{
  "n_experts": 80,
  "d_shared_expert": 0,
  "activation": "squared_relu",
  "routed_scale": 1.0,
  "n_groups": 8,
  "groups_per_token": 4,
  "tie_embeddings": false,
  "lr": 0.00411,
  "batch_tokens": [32768, 65536, 131072],
  "train_tokens": 313500000
}
Below are experts of layer 9 (counted from 0) of a mixture-of-experts language model. Rows are named down (a neuron's output weights, with its number) and show model dimensions 0-255. Each number is 128 + 24 x the weight over its row's rms, rounded and kept within 0 to 255. Numbers have three digits each.
Before each expert's rows: a language model's description of what the expert responds to; "raises" lists some tokens whose logits its average output raises strongly, later layers aside. This comes from a sample of Wikipedia text that the model never trained on.

# expert 1
What it handles: Romance-language word pieces. Syllable pieces in French, Italian or Spanish titles and names, especially de, re, le, la, e, such as Rue, Vie, entre.
raises: "i", "h", "ver", "f", "u", "j"
down0:091107112133141129111165123109183111154115170110116135101138149114163150129096102109080091144160066114125121138110104142121128147089107110148078140112108109144120134092110124102129091138110106171126156120186129143153118158161105104138143120094132100145172098154130163119156136119119128127100151109200125148137099148143125150185139115129177175076113134144131112129108126115094093158099155103123133133136119158164089144160118108145152162103087124106110127125099122138090109078100157172181168159158100147125081115165100130100129119151130130154125124099125143122148140141139127110146126150111096114136112140136123110103099190105107127160132161145149117111141169137101106147136138130131136125140153124136132168138152124110113120122138118092153106133104116109139167154148096

# expert 27
What it handles: Place-name openings. First letters or early pieces of foreign place names, often after in, from or at: D-ub-ai, Ass-am, Vlad-iv-ostok, Kh-olm.
raises: "i", "a", "n", "al", "u", "o"
down4:144133108150165144120120130125114119185168104127123117139164128125092151142161088162131131128077137125081155132091137179075122146144133164095131118139151130103149096098103079105155125155146136159146137134133147134116106111061120104125137112187158077101115121149145114110105143155124131097084136117141134110118124100123141133131137123158097171098113163163124102134120104133154118124124101180084098117128150132137133157139135132140106125128090132122179140169106091147136116169140120136137120115117091116122120124134112070116110121141168118150074138112169134139114105114152113147149113164116138139061155134145107137127149133108171139139070104148138137127110128105188136098125112113120095097136148089099142116174123133102124160122112141141105146164146108145118175161146112

# expert 54
What it handles: Noun modifiers and possessives. Possessives and adjectives before nouns, such as his, their, full, medical, legal, and suffix pieces completing modifiers like operational.
raises: " ", " l", " d", " c", " g", " s"
down0:177151129104140104117154126107130137077049137133145119135131108121149167141107147151111135132096114128097128158085122148112131153139153115152145124116145115104109184147154107109110139149107107173119097154138121097134109079153137120126097115106131134152103099092125191161122171122106172120115144118120116100137188146160124103172125138145115093090092129129148146125150147117107153119128127170135125123136125141109115169133083113083132134116128108121146117131127126124100086140102114134123092115144101137132136127157148135123113123158119154160169141141109087085097152150113155053152098112152160145130136172114121137127112140120136120117141139175115144155116169122090130150134125060135189128112162135118104137083117117143146125084143162152146097138103136112142075153115135

# expert 23
What it handles: Conjunctions in institution names. And, of, 's and possessives joining nouns in lists and institution names, such as Department of, Museum of, Research and Design.
raises: " ", " t", " l", " f", " p", " w"
down0:122151148136117122146111144129114143129110099131167114176152109175126116128062145103106143133098144138146142144116086125146125109137127068134091176110101166106137135123103154159105104099143141143116152085106129134123127135155134120131113092099104157138129120158128154126108126114131096128172114132134111134124185138076100124142105107093177106128119136138119073171135135131146124127127193120130111113123111186158131121139164149118133131177146122112160111130109126141147153167147105150141134139147119115145149106107151125125122115130113126077103163069142087135092102139128140104139135112123171185142140142126174117116166127163132144148101145170122134133126147155135128139120131196113150140143147198145146134094091172143102106195111146138140134137138139112125090164132105

# expert 10
What it handles: Vowel-heavy foreign name pieces. Word pieces with a-vowels inside Arabic, Japanese, Persian and other non-European names, such as Karaoke, Ebina, Achaemenid, Baghdad and Israel.
raises: "i", "a", "ic", "s", " ", "r"
down6:127092100196119120094159155149093110134144144153116179148120167121125168103112147132184102139116139146101088131170121115147153112101112138126172115113118096151097137148115114109120158121193122120110095188093196123145141129093113103133132125147113111106116191112128162098129174093114132096133118192113129148112111105081130168139114120135137125089138127079149150112152115135120126136112144118139151132074175176119127131098137133106088114146107109154164155151123098144157108103148147126136148097135101136116117130127142121133142137133101145121151104109145132127137106099099128146128084113124118079139125081116157130080148118152086167160122142102127105124133112106146135123118142122137119110091158171107098111149124134102115162082111133130120109150106130104122129100124101

# expert 34
What it handles: Asteroid tables, event verbs. Cells of minor-planet discovery tables (Spacewatch, ·, JPL), plus past-tense event verbs such as died, moved, resigned.
raises: " ", ".", ",", " |", " f", " t"
down3:092132115154111120132116108134131144148115093171108110128109130143127118119147140131111136137125125151114127170155128103127095138109125145092110114150151119120145128116102101154138169158120141120135136132120129141129095074126140087088085129112163168132131106104116135146114109163122103095132121132075154145125122134167115149092138141145109104186103134143131139099169150119136114144171155160083107161095114113134171159115157081166128080103148097096124135100137116142176129130169178130113111118115156108118121147146173091098140119109120177113154129093131107112092097107106129119124096127144104114138135132156127082159145129112152119126105159098065113119114121126129170167176139160103090146143156143089100148098162123114109115112136154124125147169078143165156124091110066

# expert 24
What it handles: Year digits after prepositions. Leading digit 1 or 2 of years, plus the in, since, early or comma just before a year or date.
raises: "9", "8", " ", "1", "97", "98"
down10:099126122082138122136136121146114103131134133108102141133127125130162105117146115132129122184130125129124124164128143122137111154145102140115126116122135121142112161097132165114114154147132165135136102131156135142109168114121128108110117131132142121143124128119168153152129152161097124122147129146135125103168172074099089147155105117154102139124087121134152116107192127090135125088108180140168130165068167068134053118136106116123123112160090124105068157116142123127155136106116148138174111064119106134126118102098163114134117147095154173083114137106108147125130106146111107153141126104113090136119127127138155126143163095148085131154125069133122169118111113102119152131092135158164134147095161126125137104124112150173149090153104145160073060126122118158142127127106125

# expert 7
What it handles: F and f pieces. Capital F and lowercase f starting words or word parts, also after a table bar or parenthesis, such as waterfalls, Firefighters, (FIN).
raises: "i", "o", "r", "a", "re", "or"
down0:149138132138128142103145107126150135133141167094151136124177111088108136131130129105150104109158172120156145142093145117149109095102127154118105105094162127149112147119117126115079124154117101107119089126137158118157191126141086089082163105093134131110126107114156185145126184125147122088139154110150117116105151143111097118086157139157118152126097141080127139087181108120133144095145127161136127165106116093114158087134146127130156137114148088138124081111170139113111132101123126147139136125138136123166156163111142157117093094122124146108136151105143096123095110119123150123116166136175106139132153092135148116078088112131139089114115098094160095063121166117151126124105126135136145117099117160153147140126158108093130087112163138127111135091116173128096126174132145

# expert 6
What it handles: Name-initial syllables. Opening pieces of proper names and foreign words, usually a consonant plus vowel and m, such as Dem, Rom, Apoll, Lenn.
raises: "i", "o", "e", "a", "u", "y"
down1:136117093150119137131157122155099125130130114134112117190142149110102077122129158091161146137109123127111154129121120124143082131129109128123109125102102110085194129133116139117149146117091136140112087123123101184103099100115135078116147159116162148106119150134128136134119171108163088158142129129155107125133151136155089168058085139106131083119113130104148146140139112139204129131112144080137115150130146102159160134163163141086121136148099096103126109114100175138121132125120124115116138137124145083141128096157080169124137118115118125120139103137125113151109105125159058104101117136126114120116123148168141110123118152120092150191151121159139123130107128132125127128087146138118141086112138127113145110099115189119165125110130068142141151142139104144105087109160155

# expert 11
What it handles: Mid-word fragments, sentence-initial articles. Vowel-led word pieces inside longer words (apart-he-id, grand-i-ose, Amph-ithe-ater), plus The or a opening a new sentence.
raises: "n", "r", "m", "t", "s", "d"
down2:156123131154120158102123103168146123181089166095158152133109133151128166149122123151126112119131145161143091133135093126129063103119087132129127095145137118107147088091147082160159148122095153102116123129120108110143136128130145136146081136149080124093134160117160107138096154141146142160106135093122141134125144192136148128183138105143112157097117126155108140179159142129135155119162122122145114122145112090174111130154131119128135110126116142102146116155118135111090076130099113105123178125128116176100138132114105090116110141177109155121125071097113112129107149166150129086116129078143097149119115121134154141122121142116132107101121089171148112145077104129116181163141124114162178125146084130151143125094116120095169159139141142112147123132113103170114123147124142

# expert 19
What it handles: P-initial word pieces. Word pieces starting with p inside words, especially prefixes like pro, re, imp, sp, pl, such as reproduction, prospecting, byproduct.
raises: "o", "a", "i", "s", "er", "e"
down0:123120090112121086115104129121153093094141146157099154119167137125098119171159135135133123148085128102100138154145084151162115135116134134154115125139128116123099098133126114156154168088125122158139122124130114133102104132099159077122135109164119114125153082108104121121135132111102100124170103165112111111137072125092112150149089160116161085129128099109092100111100095103093155129095155149133164140117140143117177119147167085111104131128101115143131119129110128105157127147138119123108121098129149104154073136157128165116133097130121108118126078104076132131179124138112116139146137139156149117170126090121164139122152124113162129156138105164143126125128165110141155116137111113167131127111082129153106127094094102092053123090105164132086141108152089145135123110191137

# expert 2
What it handles: Word-start fragments before suffixes. Word-initial pieces ending in l, ll, ld or nd, followed by -ing, -er or -s, such as Hold(ings), winn(ers), Mold(ova).
raises: "er", "e", "i", "o", "ing", "in"
down2:154107100138142139110120160082155103106157139089158130160133079112134152134172103143113151089129120133125157150153155144141148118168113182140122097102118180088144114116126164134147166138151089079133162150137120161144145118148113135091146119160098093125151143166126131113130146041116143133133098103103182152121164079131141135161120118112141159139129138082115099100115115118140147160118146155133120157136163083100129110143095148135144085116110124115150161128111114150132138149123148146123096161119133139147133119134109145123126144090091113116162159135130173097127140133128086162123144079128156146151127120145097140070129098098121119183115131120136091122167119144151108156153120159137106159120115117104129127100104125194126092113106118095133125117111159132149150155106121

# expert 47
What it handles: H and sh sounds. Word pieces containing h, sh, th or ch inside names, especially South Asian ones, such as Bh-ush-an, Singh, Mar-sh-al, Be-eth-oven.
raises: "i", "o", "a", "u", "in", "l"
down0:124128110116108169089117116125133139120136133121138136132138112140119082124132113114129150124096120134139077124104134127099124163149126134147139170147154132118136140137131132104079125119076170170132120177152161128109162126106126111129098140173114128129119167126156114126144099161096119107101123081154101179180123115148081173120120131127139140142156102124099093172074168124161122146119116073115152111142149185128121132159153169120122099120138160133090121090107151140133130107106109136096104115120103142108138160140162130139094108115141147142104131107135155130110111120126119119218119155128145104132113108143125122141139160165123179153139167124114121118112139148108105074113134133126113106123101105086129160116101112099130119113148131167182088092168104104156142137060132

# expert 58
What it handles: Latinate word stems. Opening stems of Latinate words before suffixes like -ation or -ate, such as integr, corpor, congreg, reg and gen.
raises: "a", "i", "at", "al", "e", "o"
down0:126126145103117142100146150108137140140142109137146133083090170136136126150174138173155153148155126089131083175138141172109160069114068104151143137140141111128152122124100135133139161117093145126118163152127117132134108118126088136157081123123149105175100088089106094125118154127148124179125184102123161134098123117130115180121163162131172147125174106109147179140121099111102102115131117136147125111105105100163117140129098130151147104141161151126135133123111113148126147127079122103136158174142150128113088145140090141134157103108115139148157179063131147135136098157103130122112138119124121158139085141125107126111121131128152162076111115117106135120145137122100081140120128147130135149121163113122157126087147140149134174158134123074097150151119123104090115154095134

# expert 20
What it handles: Table cell separators. Pipes, colons, dashes and spaces between numbers in tables and infobox stats, such as | in chart rows and score tables.
raises: "1", "2", "3", "4", "10", "0"
down0:155103111119151143157144161103111131097149150078110124115123143138096151123184172145129143099150114103130150160087142110171132142128142109123136112173125129156139117115106062107148119120118115140140115184144132135182108109127139073182096132176136100109149086135134095135117101142137138116183139151160117104133136081141103142118142113116139145123102136140137109143130135095153130114106144106124118111160142140136129144147160153094100147151136154133112112165107099145098122143150153121118072147138149136142119098131101190150156123122118123166132204131126156159127142139145115117162140132137143140088143107129134100114140124121164136120104142084157125130102180099125174126149179129088133089107113113126137107145161079150108082119129108113091115162183124125129156129101117

# expert 30
What it handles: Infobox and table structure. Newlines, colons and table separator rows in infoboxes and tables, including field labels like Country:, Location:, Airport type:.
raises: "-", "|", " ", "| ", "\n", "- E"
down1:176087158124175115140134105145119141188140133096108103105102134121194152123140139179149114116125100127125170101162206112160108157131114123172141066085118163150144099156137101141151112104124105139122162101151112119144134106149167107169145105132128167134119151173154131117149138145101158079118099166089134153136130154138109144136108124107149193145135124143104120098143150151151122165142109123098170110128120088123159149099145110113132131161104130134128103158150106088140162159125099146162146154108133137132111117135141133116110102142096142118118118133127136161130134134125112153123112136138098149116094133176123160118118094165137099137090118107146147136070114119143127101113168156127113150117150090115145133132138097143107114152162168137134102123138147078130114170135135

# expert 18
What it handles: L/N-initial word pieces. Word-initial pieces starting with L, N, or l-clusters, often after hyphens or table bars, such as -lane, Len, Bl, Cl.
raises: "a", "o", "i", "e", "u", "ag"
down1:116165150137119119131108125095095173129149155132095124137101088152169101116151150128128084137185148150165114127122116143101135136139129116116125126136132068133116081196117090115133138145165179135172116091093133073116148117107158146155145134099136124153102125155141133126116128140145117183117112123111131089136117152108136114109180181141114099077111128124131111155135161088124132156102089153104112136125137147141105143093153105114094143113139092165117125149098093113128153140132158072124109095138101095132111153129101078149156149083103127172136076108158134100106117137118143101130170096151129129074099112095114141106137121138110136098130109151121127075108146143125143155123133111132136112123131127115114129096117094092097117109126127117142128123104126115140156181162106

# expert 21
What it handles: Demonstratives and word continuations. Determiners like these, These, that the, of these in explanatory prose, plus middle pieces of long compound names such as Luftt-ransport, Lok-omotive.
raises: " ", " s", "e", "i", "a", "r"
down0:128143114118141123108126126157127132115114172149075127140076102147091154111148119102146111121069104136163099091102090106152165107129057153153089149133141140126123099105117115097157125119116133120119101120112123129134133123088111143094121132115128147127102103152104148135122150130126121133111176091111125150146166083124115133128091090163152158130150109160168103165106128157141144090168111133115118123151123098137154117125096083135161119161149146120104112102112132091141129149091116100121121152122124155111139125098134132142088124125110131088124147080138127139167070127106112124137133155131129129127136149097127152072148113132123114159143126141072098146162152125144131120139088120120086168095103144102139158082127184084104122142112078141120165140063139169113114106120110

# expert 55
What it handles: Common noun stems. Concrete and technical noun stems, often before a plural or suffix, such as material, room, gun, system, jeopardy, psychotherapy.
raises: ".", "y", " ", " a", " s", "i"
down0:157139136159091159147132131124127133086141122134110118139138128134107101117109118131123143099141115116145172099116094101116120152123130154171107094133143117122112116158146152112176119100080105141160128123166158140108104122116157106132106111104167138115164109134101103109118083134104127106073113129128107165139109087150153152098110141155146132101160149143140143129126107145122129131153112169128138245104181134146110113115118125141125096097093107155119144100148171176139122126106090143111138121172168142138140182133101135101120096086159145103155165148138161137097128116150107148132145106109106128100103118137093148122136161078117128139114089145147123077124100134089109122106169136082155133129148124159085109120133161095118147108129158105155099133142125151165138136116140

# expert 61
What it handles: Spaces, openers before numbers. A lone space, opening parenthesis, comma-space or opening quote placed before a number in titles, dates and tables, such as Global 200 and (2004).
raises: "2", "1", "P", "M", "T", "H"
down1:087136172101141175138108106094095128145159117154140128101122116135123119124159117098144111144097143133115119150168135162142108144161142113116099075109124109103129106109143128130117144149143092111158134216110105143167149118107147151084106141166108152145109143143120126079146099136083103134123086116076113160083105115146071111110122134118139133108143124123114104133131123143126131155144142134131138197130156118083095138130116157105095124162103132116082104180143138125121132100111146104127125113160131123109128117113119125156113137121114097141143134120115086155135119172129109104087125144107132142155177120140145169159179149066153147143099107101125172110163145148128154138109131087100169131134140119145129136181127098128126127145120144115126141127134128122055132090156113

# expert 4
What it handles: Slavic/Germanic name fragments. Word pieces inside Slavic, Germanic and Nordic proper names, especially ones with diacritics, such as Olsztyn, Zlatko and Pfalz.
raises: "i", "l", "s", "e", " ", "in"
down4:169136143145132134119123106088130126150148122135128126134100137095141095146132104103122175167156124106198107156153099138120121117161122099146105088100163065142137124098086161118134099134139127121167117117166152099173165131111127148102128105131136160160119119126156140149084162154113089112059159166153088131104128141115122155136164115129139115162131149097133101129131136107145120113100111128109138110137126096100101067107134129098130128142112133111100143124093105116114154170115124151094167159129101141166095118122142133179159126137104101101143088129149125151112099123116142112172169105130150162137149138091127111182142115127093137119099132128160101154141142137126076158126111135127125166098136130120168102125095114131156144128182110105098140153103142140149081095133137

# expert 44
What it handles: Officeholder and organization nouns. Nouns for official roles, bodies and units after "the", such as President, Committee, Minister, Battalion, director.
raises: " of", " o", ",", " (", " and", " "
down2:138106123131169136135120152100117122116130131141163139128127119134150103124154170141143128129130149126127105143119074104145121148147150149130122106128150104157151119100122108140128143094174098078098095098165104141100120088140131139131192096139135113138172128127074126085159162147078140135144116084091167123126174142144100128132126215149121135114132139147134115104166132094093108139083116129102100114107101133136111107147116100140152131059118126104096171146114168109121156123130109191159142125164159146101146086107163142118144094134105148122095118168157147135161139091107112073140133111112120105140126146134126099128116138144151116078139139083111130123161115110164154101132126144124132151130152161112153136147168120137122140120109137114111131143111163173158155170125123

# expert 32
What it handles: Openers before dates. Opening parentheses, commas and prepositions that come right before years or dates, such as (1999), since 1998, In 1990.
raises: "1", "2", "20", "19", "enc", "un"
down8:153131126129164103138145150148111112146132098145201174149112097111138112139147157089132136145143092113125100130120135144137052108109085115133140148088061145110139143092106179134110189099115158117124133134163139121110105176105120119135127127122137075123147131156118153129162131157135130166096200148129126121162162137091124121124171139151122099127104071152174104076138132150126131087123097116099103160122143102103134131114102143151103090122110092088165104108130138122102117104121116169172120139147106130130151130135142090121109127113143116112106115143153142146131153117155148140129136100168140126113145154142110100129165103117108121072140152129178077125118152143107127093135144131141095108160131113157137161113132143145140167152141104119129132163110136132122137110117152